From a checkpoint of a small mixture-of-experts model trained on Wikipedia: a variant of SOAP for the experts.
Below are experts of layer 3 (counted from 0) of a mixture-of-experts language model. Rows are named router (the router's row for the expert), up (a neuron's input weights, with its number), down (a neuron's output weights, with its number) and show model dimensions 0-127. Each number is 128 + 32 x the weight over its row's rms, rounded and kept within 0 to 255.
After each expert's rows: a language model's description of what the expert responds to; "comes after" lists some tokens at least twice as common just before its tokens as in all text. This comes from a sample of Wikipedia text that the model never trained on. Tokens count by the router's weight.

# expert 48
router [105 112 122 139 145 132 158 158 190 152 119 153 142  52 149 154 122  94  97 165  88 153 103 156  65 136 113 145  78  78 156  94 110  57 107 102 122 127 147  86 111 101 143 123  93  97 117 118 188  89 157 136 152 146 139 111  74 109  83 144  93 115 131 114  40 115 135 149 169 162  87 122 139 101 151 141 152 179 138 147 124 120 158 144 120 133 117 127  94 165  97 141 168  94 172 159  55 169 168 141 158  70 175 176 161 125 113 161 152 123 135 152  75  80 209 123 136 155 133 106 151  60 139 117 149 103 125  99]
up9 [ 85 164 105  88 143  96 128 128 111 109 170 167 109 129 157 145 158  69  74 177 174 143 118 162  90 130  84 116 165 120 116 188 176 133 122 109 152 156 144  84 105 130 121 158 160 127 136 115 129 118 132  69 108 111  74  94 131 166  99 186  96 129 191  83 151 123  92 139 150 134 126 109 111 117 114 127 137 163 143 111 123 105  70 144 138 123 126 112  24 118 185 102 141  62  86 147  99 111  76  75 152 113 150 133 137 114 145 162 102 180 143  88 114 124 169 156  96 125 175 132 140 155 139 110 163  58  54  89]
down9 [190 124  60 164 204 132 111 130  97 140 155  99 126 153  94  99 116 147 131  99  44 115 111 113 130 138 119 106 130 196 138 141 132 173 108 152 157  97  91 116 120 123 135 127 112  57  91 169 118 167 135 119 127 105 107 178 132 157  94  80 142 183 138 139 146 125 177 172 184 117 155 152 120 177 115  76  77  99 120 139 118  91  91  98 128 129 140 127 147  91 132 200 182 149 199 157 104 118 141 113  84 106 100  96  97 154 170 149 148 102 118 148 118 142 126 151 218 157  87 122 116 140 174  99 124  98 133 180]
up10 [ 92 103 130 109 136  92 109 121 178  51 158 148 152  97  95 111 122  93 114 187 128 168 137 205 160 124 142 122 106  80 109 113 104 106  87  77 154 180 125 113 133  94 117 130  99 107 109 143 146  75 122 120 149  95 160  96  98 147  71 100  97 155 129 123 154  90 149 103 115  87  95 154 147  77 116  89 124 108  79 109 165  98  94 175 176 135  79 143 100 151 105 140 112  80 186 158 171 142 150 133  39 150 185  87  73 170  94 145 155  82 118 114 168 125 158 131 126 101 102 176 147 123 144  63 121 115 144 109]
down10 [107 161 139 158 195 122 121 157 126 111 134 197 145 154 176 130 103 171 121 110 105 131 121  95  78 124 174 180 147 161 120  93 165 149 109 126 148 155 111 115 106 173 156 121 172 127 129 109  84 123  89 118 152 140  84 143  89 161 104 177 143 130 173 112  90 125 157 100  51 100 124 173 131 163 184 126 148  84 146 173 131 136 138 116  89 119 140  60  78  67 101 153 156 127 113 156 155  89  94 177 133 146  95  67 216 136 162 107 175  99 140 100 115 104 155  80 140 149 158 157  85 166 135  94 148 168 108  88]
up11 [133 175 156 103 108 128 149 152  85 166 136 154 124  98 167  96 140 141 187 108 109  95  84 166 107 200 109 107 169 145  90 141  77  81  80  65 134 131 153 127 125  92  56 138 112 109 147 106 111 148 122 132 100 108 139 119  86 147 153 153 176 158 109 140  93  46 154 114 124 174 111 125 175 119  99 164 161 131  81 154 104 184 124 131 114 142 118 151  83 167 140 120 121  70 175 165 175 132 129  83  82 145 143 164 158 141 151  79  84 136 148  51 103 149 191  93 177 115 114 111 128 153 153 141 126  96 118 182]
down11 [ 93  83 134 154 165  86  54  92 136 129 102 194  98 158  55  75 146 145 134 146  74 130 113 149 142  90 162 119 145 106 138 136 115 157 102 135 185 158  85 149 130 146 110 173 163 127 138 170 123 162 173  93 185 107 134 117 137 132 133 156 108 116 160 112 115 169 160 106 160  87 156 114 125  97 109 123 150  51 105 124  74 117 157 161 116 193 136 138 111 140 151  85 162  81  71 130 163 123 221 149 103  90 185  75 140  97 158 119 142  59 127 165 137 104 132 115 125 137 129 117 101  71 142 169 109 116 146 116]
up12 [104 180 119 138 159 108 175 138 150 130  69 129 166  72 166 122 141 149 140 141 147 124 115 167  93 149 134  56 153 168 101 141 111 161  87 197 186 137 164 108 109 102 117 111 141 105 148 185 179  97 170 142  77  55 138  47 111 123 150 111 128 159 115 138 110 146 131 122 115 155 142  84 139  80 142 150 132 122 185 153 170 100 128 143 115 165 109 127 167 113 157 122 130 138 119 150 142 158 174  37 148 131 107 104  92 105 167 169 115 100  96 162 106 127 158 154 134 163 100  63 131  54 146 105  78 100 171 142]
down12 [126  41 155 173 121 207  72  99 115 141 153 139 217 146  78  76  71 161 153 108 116 140 180 119 129  89  65 146 139 123  99 143 141 133 167  52 140 100 112  64 179  89  77 109  53 164 112 131 123 133 154 128 146 139 110 155 161 143 124 134 123  83 192 154 150 132 132 107 116 118  96 154 135 137 103 116 170 144  87 116 145 164 139 129 133 100 149 145 131 124 137 110 158 126 202  69 155 134 113 130  88 155  82 155 162  89 143 121 168 129 168 143  91 140 124 137 152  97  80 125 115 139 117 173 140 128 109  98]
It responds to: Subject pronouns. Subject pronouns before a verb, mostly he, she, they, it after a period or where, plus the articles a and an.
comes after: ". ", ", ", "where ", "that ", "when ", "which "

# expert 26
router [131 114 114  67 110 160 178 166 159 156 102 115 178 111 146 108  93  87 110 157 106 143 159 102 139 131  90 123  95 165 112 108 167 116  56 118 120 153  73  98 123 152 112  83  98 144  83 173 127 143 165 123 178 117 108 122  88 109  86 177 161 139 101 113 118 148 133 120 130 155  86  56 148  87 149 161 141 153  78 140 190 134 152  72 160 122 123  96  95  82  92 152 173 146  94 186 162 146 135 115 100 111 119 163 181 143 118 180 103 189 113 135  90 125 118 156 148 132 172 160 157  54 161 106 183  67 132 128]
up8 [139 138 155  95 124 136 103 142 134 129  93 102 105 121 152 186 179 152 131 150 111 158 157 112  82 133 121 135 127 114 122 156 123 153 152 101  25  94 109 131 124  96 121 120 157 157  71 135 137  85 124 106 135 117 154 129  82 109 131 128 179 118  83  90 136  98  91  91 100 163 138  73  93 124 141  98  89 161 165  92  79 129 136  92 157 100 141 159 157  55 221 146 137 129  74  82  88 156 138 187 134 106 106 122 196 141 134 176 155 105 118 124  88 146 106 109 113 145 180  94  68 146 156  67 173  94 126  76]
down8 [ 38 162 102 194  82  79  88 132 162 142 133 120  82 166  93 114 160 120 166 114 136 123  92 141 133 125 196 154 183 136 120 108  95 124 152 152 166 114 129 126 155 138 133 117  87 164 122 179 134 145  81 194  92 177 129 136 188 132  97  69 179 163 141 176 155 198 106 194 141 172 135 103 123 145 157 183 135 144 101 109 155 108 108 105 128 166 150 167 133 187 123 132 148 134  73 166 149 115 105 127  97 121 112 155 155 105 161 190  98 156 125 139 163 118 133 131 113 107 188 157 142 114 123 130  80  92 162 130]
up9 [ 97 180 148 148 150 127 130 152 151 138 129 153  79 170 171 110 119 101 161  65 131 165  78 166 144 123 104 103 102 103 107 124 163 138 119 104 141 132 144 118 120 136 149 130 189 111 108 180 200 112 112 119 130 156  81  51 160 151 118 129  96  76 161 123  99 118 176 126  96 156 124 179 102 195 155 147  81 151  78 215 156 157  68 126 142 105 113  99 121 193 119 178  95 140  97 119 116  89 128 147 134 135 152 146 158 129 210  99 102 106 131 121 172 120  68 143 125  65  93 137 139 126 171 124  83  96 130 146]
down9 [ 82 112 117  76 144 173 127 125 110 111 136 199 128 123 107 193 159 105 150 117 120 162 168 129 113 196 130 189 105 182  89 173 163 142 109 142  47 106 170  99  93 132 111 119 133  43 142 160 112 139 157 162  99 179 135 108 109 180 158 100 147 131 126 102 162  85 103 122 134 148  68 127 125 120 121 122 195  94 128 130 123  54 107 158 143 165 176 106  98  97 163 110 157 129 149 200 149 158 133 111 104 144 101 114 114 178 103 134 137  76 125 139 159  81 123 141 132 190  81 160 128 166 114 156 115 145 151 100]
up10 [114 101 137 119 126  74 141 118 150 106 160 139 120 145 154  49  89 140 127 141 167 141 159 116 164  74 109 163 130 135 185 117  61 155  62  89  85 117 106 120 163 127 138 181  88  84 149  72 124 126 165 136 135 115 110 118 156 124 110  43 109 142 163  90 165 145 141 126 117  91 112  81 138 127 126 151 157 171 128 203 156 160 144 149 118 216 143 115 133  73  83 123 155 178 105 177 129 127 101 148  82 125 114 108 112 156 135 148 129 127 146 165 138 130 153 151 131  80  99 133 213  70  70 124 103  82 133 132]
down10 [134  98 114 150 120 116  94  85 114 121 103 111 102 108 138 176 111 104 132 127 132 126  99 116  90 139 144 125 153 164 138  96 137  72 126 143 130 199 140 110 114 166 104  83 158  79 124 166  91 191 140 113 109 106 131 103 113 154 133 173 160 210 104 146 143 123 106 128 152 110 125 135  90 157 140 174  99 137 168  90  91  87 145 147 112 103  61 119  82 145 173 168  51 161 134  70  72 109 173 101 140 106 153 146 107 116 129 196 166 110  69 113 134  91  98  82 176 112 102 175  60 166 159 151  84 167 181 146]
up11 [104 165 184 136 102 165 113  90 122 176  94 102 138 128 128 119 125 175 182 148 113 117 149  71 141  90 156 103  88 121 163 165  99 129  65  46 130 125 161 118 146  62 112 138 139  94 144 129 151 177 171 176 170 116 115 198 209 118 109 124 104  95 109 134 121 165 128 175 114 135  99 107 101 148 120 152 136 109 168 135 166 107 139 135 138 103 123  80 107 102 107 168 160 123 130  80 140  64  90 138 108 153  75 142 182 121 106 102 144 104 225 140  98 124 117 116 146 164 145  73  76  87 163 104 139 123 127 167]
down11 [170 153 117  87 154 131 180 109 111 112 136 115  29  99 128 150 153  75  87 183 114 143 129 190 132 123  85  77 145 154 114 111 120 210 135 152 171 152 169 162 143 139 109  97  82 180 160 167 139  92 117 121 154 137  96  92 142 103 125  58 102 165 116 139  84  89 106 146 130 117 120 168 123 110 123 174 158 102 133 110 141  88 147 137 108 172 147 125 160 143 154  89 118 148 164  86 125 148 149  94 145 117 126  80 128 117 176 174 124 125  92  74  96 139 124  82  54 114 156 213 160 160 135 123  92  91 136 153]
It responds to: Bare digits, no space. Single digits or small numbers directly followed by punctuation, in scores, times, decimals, lists, ordinals, as in 2:32, 1-4, 2.5.
comes after: "| ", "(", "; ", ",", ".", "–"

# expert 47
router [117  56 109  79 132 144 153 109 190 154  99 123 190 112 183  92 108  67 103 141  72 149 136 109  66 175 107 160 126 135 105  76 178  86 122  82 114 127  80 103 125 137 132  92 142 119 112 127 137 129  63  81 172 123  81 133 106 146  53 148 112 184 139 113 135 110 140 155 167 134 136 115 132  75 182 153 158 123  85 112 121 137 140 128 165 153 104  83 125  80  94 121 207 152 140 153 139 157 137 113 124 103 112 183  89 124  93 179 123 111 140 107  79  79 182 125 138 138 147 158  81 125 166  85 136 116 116 138]
up5 [103 129 146 115  97 160  97 115  97 122 147  38 106 127 149 152 162  47  86 108 152 106 110 118  99 108 146  96 108 132  47 156 108 123 155 136 132 116 118  97 119 148  97 133 131 156 160 140 133 144 117  89  99 170  97 107 128 168 133 161 123 136 179  83  85 115 131 113 144 119  46 126 146  94 153 110 119 116  93  87 116 102 138  87 165 170 116 113 126 148  76 112 102  76 129 133  88 126  98  95 151 126 170 104 160 157 107  26 106 131 111 104  54 114 131 176 166 139 132 153 147 101 200 158  64  78  96  85]
down5 [143  88  88 110 152 101 146 142 106  87 167 128 111  82 200 108 112 173 168 139 188 111 116  89 184 208 153 126 117 124 119 174 160 182 112 179  91 123 135 146 181 171 135 148 135 145 147 138 127 149 147  98 147 131 117 109 148 178 182 131  83 158 137 163 158 126 158 125 128 109 118  95 117 163 126 136  76 118 108 149 128 139 151 125 201 139  67 124 139 163  99 166 121  53 121 101 132 164 145 151 155 175 120 101 211  77 149  88  86  96  75 124 136 148 124 154 134 120 129 124 126 108  55 103 151  86 181 104]
up6 [137 146 173  98 211 114 135  94 147 103  68  85 102 143 125 132  73 163 152 172 101 132 115 164 140 167 143 184 183  82 116 135  63 126  83 107 124 171  94 108 115 187 155 137 165 106  90 134 103 120 130 111 137 135 125 173 132 120  84 127 112  77 110 154 140 122 128 209 104 152 106 147  44 130 139 138 128  50 155 165  61 160 160 157 154  99 146 138 142 154 130 168 158 100 101  97 150 123 160 155 117  93 140 116  94 202  99  90 160 141 150 106 102  83 143 105 123 140  57  95 131 138 112 155 125 139 134 144]
down6 [102 119 184  94  61 146 121  96 164 131  93 224  33 120  89 146 125 160 169 180 147  69 115 120 164 121 128 118 170 123 158 127  84  99 132  90 133 129 166  98 113 180 101  46  82 129 139 125 136 136 116 155 131 146 126 169 148 160 145 140 112 149 114 140 134 102 120  90 101  97 163 115  97 120  97  78 118 146 113 136  96 161  80 105 160 142 133 137 121 156  77 118 106 140 134 138  64 131 135 123  56  85 198 110 120 119 170 166  84 146  97  89 113 175 105 137  87 115  82  98 125  66 131 153 124 146 110 138]
up7 [109 144 106 147 147 173 148 139  64 147 151 152 136 107 148 154 111 121  79 171 114 119 159 122 112 157  99  73 118 147 166 163  89 218 200 172  68 133 115 117 133 113 157 132  90  87 133 114 139  90 111 144  91  80 119 164  89 124 131 146 177 150 140 111 103 134 121 167 127 115 146  90  51 164 151 164 106  76 164 103 112 166 151  97 138 120  88 173 124  91 145 111 101 118 186 155 111  96 136 117 146 149 179 151 120 150 143 177 131 135 117 123  67 116 191 142  91  81 165 115 197  83 181 163  79 123 111 113]
down7 [138 152  94  77 160 122 121 111 138 130  70 148 167 138 157 108 125 108 130 129  99 174  74 165 135 120 164  72 107 128  78 135 107 162 135 140 167 126 123  86 121 132 178 154 202 118 109 147 207  83 127 100 112 133  68  77 111 130 185 146 123 101 161  87 184 193 110  70 148 108 106 111 142 127  86 115  69 137 147 108 133 115  86 155  60 138 105 145 165 130 126 103 154  81  92  84 107  82 143 128 176  71 131 187 142 113 141 171  93 133 150 126 118 110 124  87 170 189 125 106  84 173 136 106 127 140 156 157]
up8 [ 96 106 152 195 157 121 107 145 150 138 126 154 112 138 189 135 112 130 176 224 213 135  93 142  86  63 138 113 138 161 165 139 101 100  83 107 147 144 144 154 121 120  93 200 132 157 149 115 145 131 111 133 137 159  99 135 164  89 134  77 158 132  92 114 144 144 101 107 116 123 155 170  85 137 122 133  93 111 141 134 105 117  80 128 118  87 100 170 104  89  84 172 140  93 135 131 115 155  47 133 103  96 197 137 143 168 186 117  78  87 119 136 123 168 138 134 101  64 162 136 147  64 185 104 166 117 129 129]
down8 [ 86 163  92 134 111  83 109 116 122 134 109 141  97 216  97  83 120 118  84 156  78  73 129 116 167 160  94  94 143 145  64 138 201 100  99 165 145  86 116 130 125 122 127  87 123 121  85 114 128 144  71 112  96 122  98 120 137 150 168 139 129 106 128 105 157  90 175 132  85 140 128 154 132  97  97  69 104  89 128  82 103  87 180 133 179 151  99 166 102 176  98  92 119 158 106 143 115 111  75 104 118  85 103 135 101 152 120 112  85 110 206 124 131 158 128  95 138 156 142  79  59 190 129 128 105  84 160 176]
It responds to: Plural and possessive endings. Plural endings s, es, ers, ians and the possessive 's or ' after nouns, as in critics, solutions, Poland's, judges'.
comes after: "'", "’", "offic", "ers", "mod", "cell"

# expert 39
router [110 106 137 127 118 164 151 155 143 127  77 134 136  95 188 106 124 130 112 143 128 116 137  71 100 136  99 156 129 125 134 114 146  30  68  88 139 148 109 107 117 108  99 120 152 101 162 146 118 147 104 115 150  78 119 120 133 125  90 191  64 130 125 136 115  90 189 172 130 150 125 137 159 110 152 152 112 131  81 212 170 179 163  88 135 137  96  76  82 126  52 170 180 122 163 131 129 140 143 135  66 101 172 158 163 177 107 151 110 177 106 105 148 106 118 150 103 142 154  92 140 103 117  49 134 111  60  94]
up5 [115 162 153 108 129 184 147 165 212 101 159 108 130 138 136  88 157 136 135  96 115 126 115 143 126 160  74 118 119 117 142  83 153 101 104 108 125  91 111 141 154 153 107 146 154 155 126 173 108 143  82 142  98 121 147 102 127 129 104 185 137 117  88 102 110  94 143  80 125 133 141 182 165 165 100 126  76 131 119 203 138 124 162  94 184 121 109 103 168 129  87 102 180 147 163 156  90 203 145  70 113 204 144 118 107 175 100  96 122 105 142 186 113  86 118 161 134 129 146  91  94 154  48 158 200  82 126  94]
down5 [142 131 124 140 158 124 129  55  75  95 120 127 125 133 143 136 168  91 153 102 145 102 129 137 148 124 149 152 135 116  91 163 180 128 148 133 144 174 156 146  75 147  96 143 130 127 184 177 111 140  90 127  91 109  73 126 141  96 139 104 187 170 124 160 183 149 165 161 146  93 131 115 183  95 218 138 132 158 157 113 112 125 138 166  82 113 122 171 128 111  79 117  86 127 112 145 114 131 119 164 119 101  80 117 113   0 129 135 145 171 150 128 193 117 116 143 122 100  77 130 173  73 189 138 171  90 104 138]
up6 [167 171 141 101 126 121 143  83 137  94 143  74 120 153 155 124 111 103 143  61 131 158 124 114 122  56  93 160 177  94 153 103 132 112 128 159 148 145 123 164 158 107 116  76 107 124 102 153 127 106  90 133 112 135 114  99 117 150 128 135 124 136 195 128 179 117 164 163 144  79 163  80 113 104 162 100  34 135 129 208 138 181 136 120 103 182 159 160 149  88  53 187 125 109 125 156 118 155 167 126  87 149 138 141 118 145 132 182 140 188  83  72  86 146 116  91 117  81 107  99 146 127 141 125  94 122 100  56]
down6 [ 87 113 111 116  89 164 114 118 140 200 104 154 132  89  63 106 145 104 157 149 119  97 153 192 169 168 140 133 111 144  92 149 104 127 149  79 128 113 177 136  88  98 131 190 123 137  99  75 127 114 107 107 101  35 120 170 116 127 132 176 120 120 103 182 120 109  99  86 151 105  99  95 165 116 110 152 145  76 155 141 168 114 171 133 148 119 111 213 171 112 171  76 170 177 134  75 151 123 159 146 134  93 101 120 114 114 103 181 127 129 135 160 109 141 156 141 179 155 114 138 123 126 101 182 174 103 207 105]
up7 [ 93 114 133 161 133 126 168 191 121  96 141 156 121 140 158 184 132 169  98 108 137  94 125 145 147 141  63  88 154 124 181 139 217 184  73 161 153 188 111 109 123 172  98 178 150 107 115 127  45 141 139 149 156 163  74 176 116  74  92 177 149 132 120 153 198 104  97 135 128 129 111 149 116 109 110  93 141  94 121  91 167  73 137  90 121 157 143 122 102 156 122 150  93 132  65 162 154  59 152  98 120 143 136 156 145 153 105 146 192 126 148  97 113 114 145 134 117 130 100 125 105  77  91 139 133  82 153  97]
down7 [141  45  98 111 157  97 100 106 131 172 170 170 168 151 157 117 157 117 146 142 134  94 108 104 169 122 135 132  89 167 102 148  83 129 145 100  66  89 124 127 140 100 197  76  75 175 140 105  96 126  76 156  71 119 196 128 140 143 117 142  85 139  99 136 135 181 128 150 108 143 190  75 114 147 123 175 119 115 108 108 175  95  84 153 139 103 109 101 159  71 131 100 145 131 146 114 154 126  88 107 120 154  94 128  68 152 204 108 115  88  95 117  97  88 114  92 126 134 139 172 171 165 186 171 158 109 120 165]
up8 [116  88 130 153 201 116 151 141 115 175 140 172  77 152 121 130  95 196 120 112  96 100 147 130 134 101  57  81  82 132  82 191  88 154 133 151 142 130 116  73  85 112 116 155  87 132 115 110 100  88 103 121 165 140 159 134 146 147 144 161 158 128 118 178 163  99 140 129 154 144 156  64 156  90 157 143  83  58 177 108 185 153 168  83 128 103  95 149 123  92 100 125 149 196 128 174 142 111 177  81  84 142 150 122 112 129  69 106 154  92 124 129  59 139 135  98 127 132  96 165 141 113  98 177 144 148 134  95]
down8 [ 99 194  80 120 164 130 111 153 129 121  98 129 146 112 156 131 110 111  52 157 174  71 107 109 122  78  84 119 104 205 147 141 118  83 135 206 138  85 145 159 154 152 129  67 111 106 143  64 137 102 120 133  86 126 148 148 159  92 164 141 153 137 147  97 151 151 182 173 155 174 139 130  92 161 104 143 147 109 150 149 136 136 117 110  83 123 105 108 137 141  68 124 120  84 145 165  81 126  85 107 106 101 130 180  87 189 148 140 164 165  75 156 119 149  65 129 101  69 160  65 153 114  83 106 127 156 124 124]
It responds to: Year first digits. First three digits of four-digit years like 201, 199, 185, after in, commas, dashes or parentheses, in dates and citations.
comes after: "(", ", ", "in ", "–", "In ", "| "

# expert 53
router [108 137 171  79 128 171 156 164 128 127 138 119 109 124 120 122  85  76 151 143  88 162 155 136 123 174  94 139 114  98 162  96 112 102 101 108 135 148 106 121  82 136 148 103  97  89 133 143  92 140 135 124 224 100 116 122  98 165  75 160 101 147 195 122 102 116 159 193 131 149  91  57 128 114 187 157 148  87  78 214 151 113 192 184 123 136  82  76  92 128  73 162 173  92 129 132 109 169 121 140 107 131 120 106 135 171 112 135  97 140 128 138  98 122 147 161 149 122 179 122 113  88 111  75 144  83  70 118]
up1 [ 94  91 176 105 151 148  99 131 103 177  74  99 151  75 142  67 145 143  86 130 116 131 168 186  96  89 142 125 111 155 146 124 102 165 148 131  96 148 161 166 132 117 157 162 101  69 132 108 135 203 152  89 162 128 120 114 152  57 109 132 137 124 108 136  94  97 141 100 142 150 158 131 110  99 138 138 151  99  77 107 112 173 143 133 176 206 152 209 179 159  64 118 146  57  73 164  83 124 104 153 138 131 147 100 109 108 215 131 108 112  81 125 122 123 149 129  88 143 160 133  72 150 119 117 120 107 130 151]
down1 [189 169 130 112 132  78  98  90  82  78 150 141 122 128  76 120 163 106 168 134 154 179  94 171 144 162 121 177 146 136 124 181 112 142 126 148 169 168 121 125 111 140 123 153 172  97 127 171 121 112 108  83 187 115 145 101  91 117  84 129 125 158  87  97 132 122  98 170  94 115 117 179 118 146 194 136  78  74 153  76 116 173 130 156 116 150  98 119 125  81  75 146 155 104 158 148 149 107  85 165 138 183  98  91  80 101 129 144 153 120 114 101  68 119  49  96 143 134 110 134 191  92 150  92  62 143 107 115]
up2 [107 160 136 129 125 120 119 129 164 125 118  73 151 129 183 138 126  79 136 159 151  98 133 147  84 113 180  60 103  87 172 103 114 127 117 189 151  81 165 101 103 136 193 134 174 106  65 155 147  92 112  71 180 101 147 143 122 127 152 154 121 126 196 147 205 158 118 154 152 121 136 135 156 127 117 120 178  76 182 146  74 129  38 113 106 131  93 103 120 125 176 136 181 137 136 141 140  61 169 133 102 131 175 127 134 120 152 157 141 127 108  97 139 118 154 120 113 129 123  95  45 117  83  75 155 158 123 120]
down2 [112 152 185 184  80 129 149 148  98 138 144 109 132 120 134 178 101 156 165 155 158 153  96  70 132  98 152 163  93 112 178 131 141  87 148 183 100 130  83 167 147 131 162 175 181 111 165 105 179 139 145 108 143 147 100 121 141 158 112 216 128  68  98 126 130 102 101 124 145 148 128 107 116 101 126  99 192 129 175 137 164 175 116 112  95 177 129  98 117 144 111 126 207 142 192  86 104 123 129 139 125 106 125  65 101 154 120 199  70 117 163  86  89 120  82 122 121 165 150 153 199 115 148 144 103 132 125 107]
up3 [146 147 108 112 180 110 127  84 128  80 157 137 108 159 102  97 104 112 119 166 132 113 134 117 196  49 145  83 124  94 131 105 115  79 122 109 135  70 104  49 175 132  81  96 103 155 116 105 121 133  29 166 106 141 132 155 124 165 122 168  93 133 158 104 158 191 160 175 195 122 146  75 146 119 142 159 131  91  65 153 169 153 100 148 136 184 108 162 111 152  73 155 170 191 122 163  76 113 128 128 120 141 130 142 154 156 122 121 145 141 119  74 163  62 162 161 122 124 109 138 143  96 138 125 119 123 154 128]
down3 [147  72 102  93  76 187 176 160 104 135 185 100 207  96 135 194 120 148 162  98 166 182 164 128 175 143 159 157 130 165  86 133 138 114 168 170 115 137  95  70 109 109 132  73 171  93  50 119 162 169 119 137 109 131 103 138 149 155 122  99 136 129 111 141 117  59 116  53  90 125 136 133  94 169  60  89 124  92 185 121 102 121 112  79 147 175 152 157 115 136 145 129 102 188 170  95 122 139 129 163 137  88 179 115 140 142 121 150 150 135 137 147 123 143 115 150 138 104 105 133 164 140 131  87 162 127 162 120]
up4 [139 170 127 106 124 166 135 192  96 143 117 176 147 184 100 122  76 143 140 154 174 144 162 172 137 125 164  96 127  85 136  65 125 113 100 138 171 150 163 107 195 135 155 109 152 102  96 151 135 138 156 126  76 154 143 125 154  65 122 134 124 109  78 156 100 206  62 177 158 184 112 156 192 154 105 121 156  98  74 123 129  91 179 134 139 132  92 117 120 151 122 100 180 115 168 141 120 118 128 135 140  45 119 101 137 143 120 157 104 139 114 115 146  76 153  76 173 135 166 170 138 163 177  98 141 112  81  88]
down4 [151 125 144 170 168 193 122 157 125 152 166  78 108 121  89 107 153 165 174 136  99 132 139 127 120 127 136 145  99 158 153 185 121  93 106  99 160  89  91 114 151 172  97 102 102 131 173 131  90 160 148  97 115 113  96 133 174 160 101  83 190 140 121 122 124  72 117 123  87 129 139  82 126 179 155 119  80 156 189 131 156 134 198 114 130  94 124 120 122  98 104 123 210  59 148 106  88 137 124  83  73 189 163 100 129 110 133 165 161 180  91 111 121 146 162  57  96 147 146 198 104  89 128 120 103 119 112 126]
It responds to: Number-range separators. Dashes, slashes and hyphens between digits in years, scores and records, plus ordinal endings, as in 1979–80, 1–0, 2002/893, 18th.
comes after: "2", "1", "3", "0", "6", "4"

# expert 52
router [150  84 125  80 103 162 199 131 121 176 112 105 164 118 128 154  95  53 123 100 119 195 148 117 134 140 120 167  98 121 121 135 204 111 116 121 129 128 156  68 110 125 127  77 128  98 148 129 167 153 138  96 138 133 110  99 124 103 126 128  66 167 142 122  46 187 164 179 134 161 106 135 123 161 168 150 116 127  30 124 168 149 113 141 203 140 141 127  75  86 101 118 155 102 136 115 104 131 187 173 100 115 148 117 190 153  98 161  94 134  92 152 137 138 174 168 145 161 145  95 111 112 143 107 143  84 104  92]
up2 [209  74 128 184  82  96  92 102 130 136 145 126 148 131 106  92 113 146  98 129 132  87 141 190 109 164 156 100 163 112 130 136 111 108 102 121 152  46 106 176 105  95 100 114 163  83 117 200 127 165  95  96 196 138 135  84 108 152 191 140 153  83 138 120 104  72 148  79 101 158 139 115 134 138 184 121 107  78 149 174 128 106 144 108 145  85  78 182  92  92 132 152  66 128  88 153 142 160 186  82 141 158 162 134  84 105 134 152 156 164 120 176 124 121 134 123 136 165 117 104 160 124 161 121 110 117 124  89]
down2 [130 119  82 126 179 147 157 114 122 122 184 158  67 115 127 114 112 139 124 125 165  86 109 121 177 111 152 206 113 115 141  98 159 190 140 166  57 139 129  73 124 135 162 135 133 188 135  77 109 112 147 108  75 157 155 101 119 114  79 131 136 142 146 215 119 118  86  77 178  88  81 153 156 112  59  95 180  95 131 120 151 124 148 177 134 109 153 130 119  96 142 123 139 191  88 147  87 185  71 114 160 113  87 116 115 112 114  81 108  74 126 123 137 143 171 104 104  94 124  90 128 166 107 170 106 138 103 114]
up3 [105 109 117 127  72 116 140 132 119 109 108 157 176 120 143 122 130 126 180 125 119 143 156 140 118 118 158  93  86 120 133  91 205 133 124 149 132 151 147 178 163 160 103 123 117 124 161 144 136 107 141 162 132 132 135 130 125 136 124 138  82 113 140  69 149 158  98 170 178 115  80 150 121 125  94  60  75 163 113 112 139  86  88  94  77 129 118 154 112 130 148 113 215 135 200 127 115 103 178  85  42 116 104 175  90 177  74 166 128 221  78 172 122 129 121 126 139  99  92 117  97 135  74 188 100 129 157 158]
down3 [108 105 145 118 204 177 100 168 115 155 108 121  83 120 138 141 116 167 145 168 156 120 143 112 197 140 115 129 166 148  90 138 126 106 190 118 134  67 106 117 136  99 148 123 100 144  70 125 132 141  64 143 169 104  91 159 157 148 122 162 158 156  75 194 167 100 153  99 111 168 196  94 165 132 148 149 135 103 134 110 124 209 127 152 177 105 128 158  62  98 122  65  78  97 123 135 157 180 114 189 218 152 167 122 167  90 162 130 103 123 143 122 118 118 130 161 135 147 122 163 147 124 131 114 126 177 138 131]
up4 [ 80 127 180  87 136 136 192 140 109 174 119  93 149  91 163 146 132 101  92 106 141 186 124  77 130  35 132 150 151 126 140 121  73  80 165 171 165 157  96 120 132 117 105 148 114 154 109 132 112  48 105 119 129  99 125  65 118 135 113 111  94  96 125 144 152 100 148 117 111  94 120 143 141 172 212 141  81 142 180 109 155 125 102 170 133 107 141 174 170  97 123 169 130 147  87 149 152 103 129 128  79 154 122 104 131 127  55 170 167 153 121 167 143 113 132 122  72 177 116 115  85 117 140  50 112 109 158 173]
down4 [184 137  79 126 128 125 135 108 134 193 117  86 172 166  89 148 133 113 121  51 127 136 161 151 124 143 157 163 106 139  86 132 110  66 109 152 153 129 154 131 100 122  83 151 142 198 100 141 150 139 114 146  59 160 134 135 132  28 157 161 116 129 132 128  68 174 130  94 151 157 100 126 137 151  76 127 154  97 144 129  87  98 128 105 150  85 159 145  87 124 118 109 177 122  94 118  60  62 107  97 148 129 142  84 115 176 193  88  82 117 126 130 130 139 115 125 115 126 157 123  93 175  79 197  82 136 140  96]
up5 [152 156 123 105 149 179 155  75 132  92 132 161 152 117 111 109 147  90 137 111 131 126 131 171 133 200 139 121 131 128 165 118  99 150  53 202 125 119 130  88 140 108  99 102  83 139 133 179 110 134 142 112 128 160 159 157 128 174 164 154 132 159 142 174 164 146 163 108 193 113  77 111 130 129 146  73 144 134 169  93 114 109 155 173 190  97 149 161  97 146 118 187  96 120 144 190 116  63 176  83 132 172 125 133 129 151  99  70  89  99 160 191 120  78 162 132 157 137 199 140  70 149 145 120 102 105 109  95]
down5 [104  82 187 113  73  70 137 135  86 118 150 117 119  75 133 152 177 160 130  99 144 112 122 158 111 131 105  62 135 122 145 157 119 180 191 148 123 148 103  81 148 172 145 214 149 126 113 134 127 105 163 160 126  97  95 133 106  96 160  68 118  74 119 164 140 134 111  95  98 113 181  95 138 148 118 134  92 194  80 172 119  89 151 171 101 195  72 133 131 102  97 127 146 114 145 125 196 152 138 122 113 119 116  72 132 149 161 140 145 112 130 137 154 153 149  94 148 136 121  55 122 137 106 124 177 120  51 182]
It responds to: Bullet list dashes. The dash bullet opening a list line after a line break, in lists of people, places, awards, and See also sections.
comes after: "\n", "\n  ", "\n\n", "\n    ", "  ", "Anth"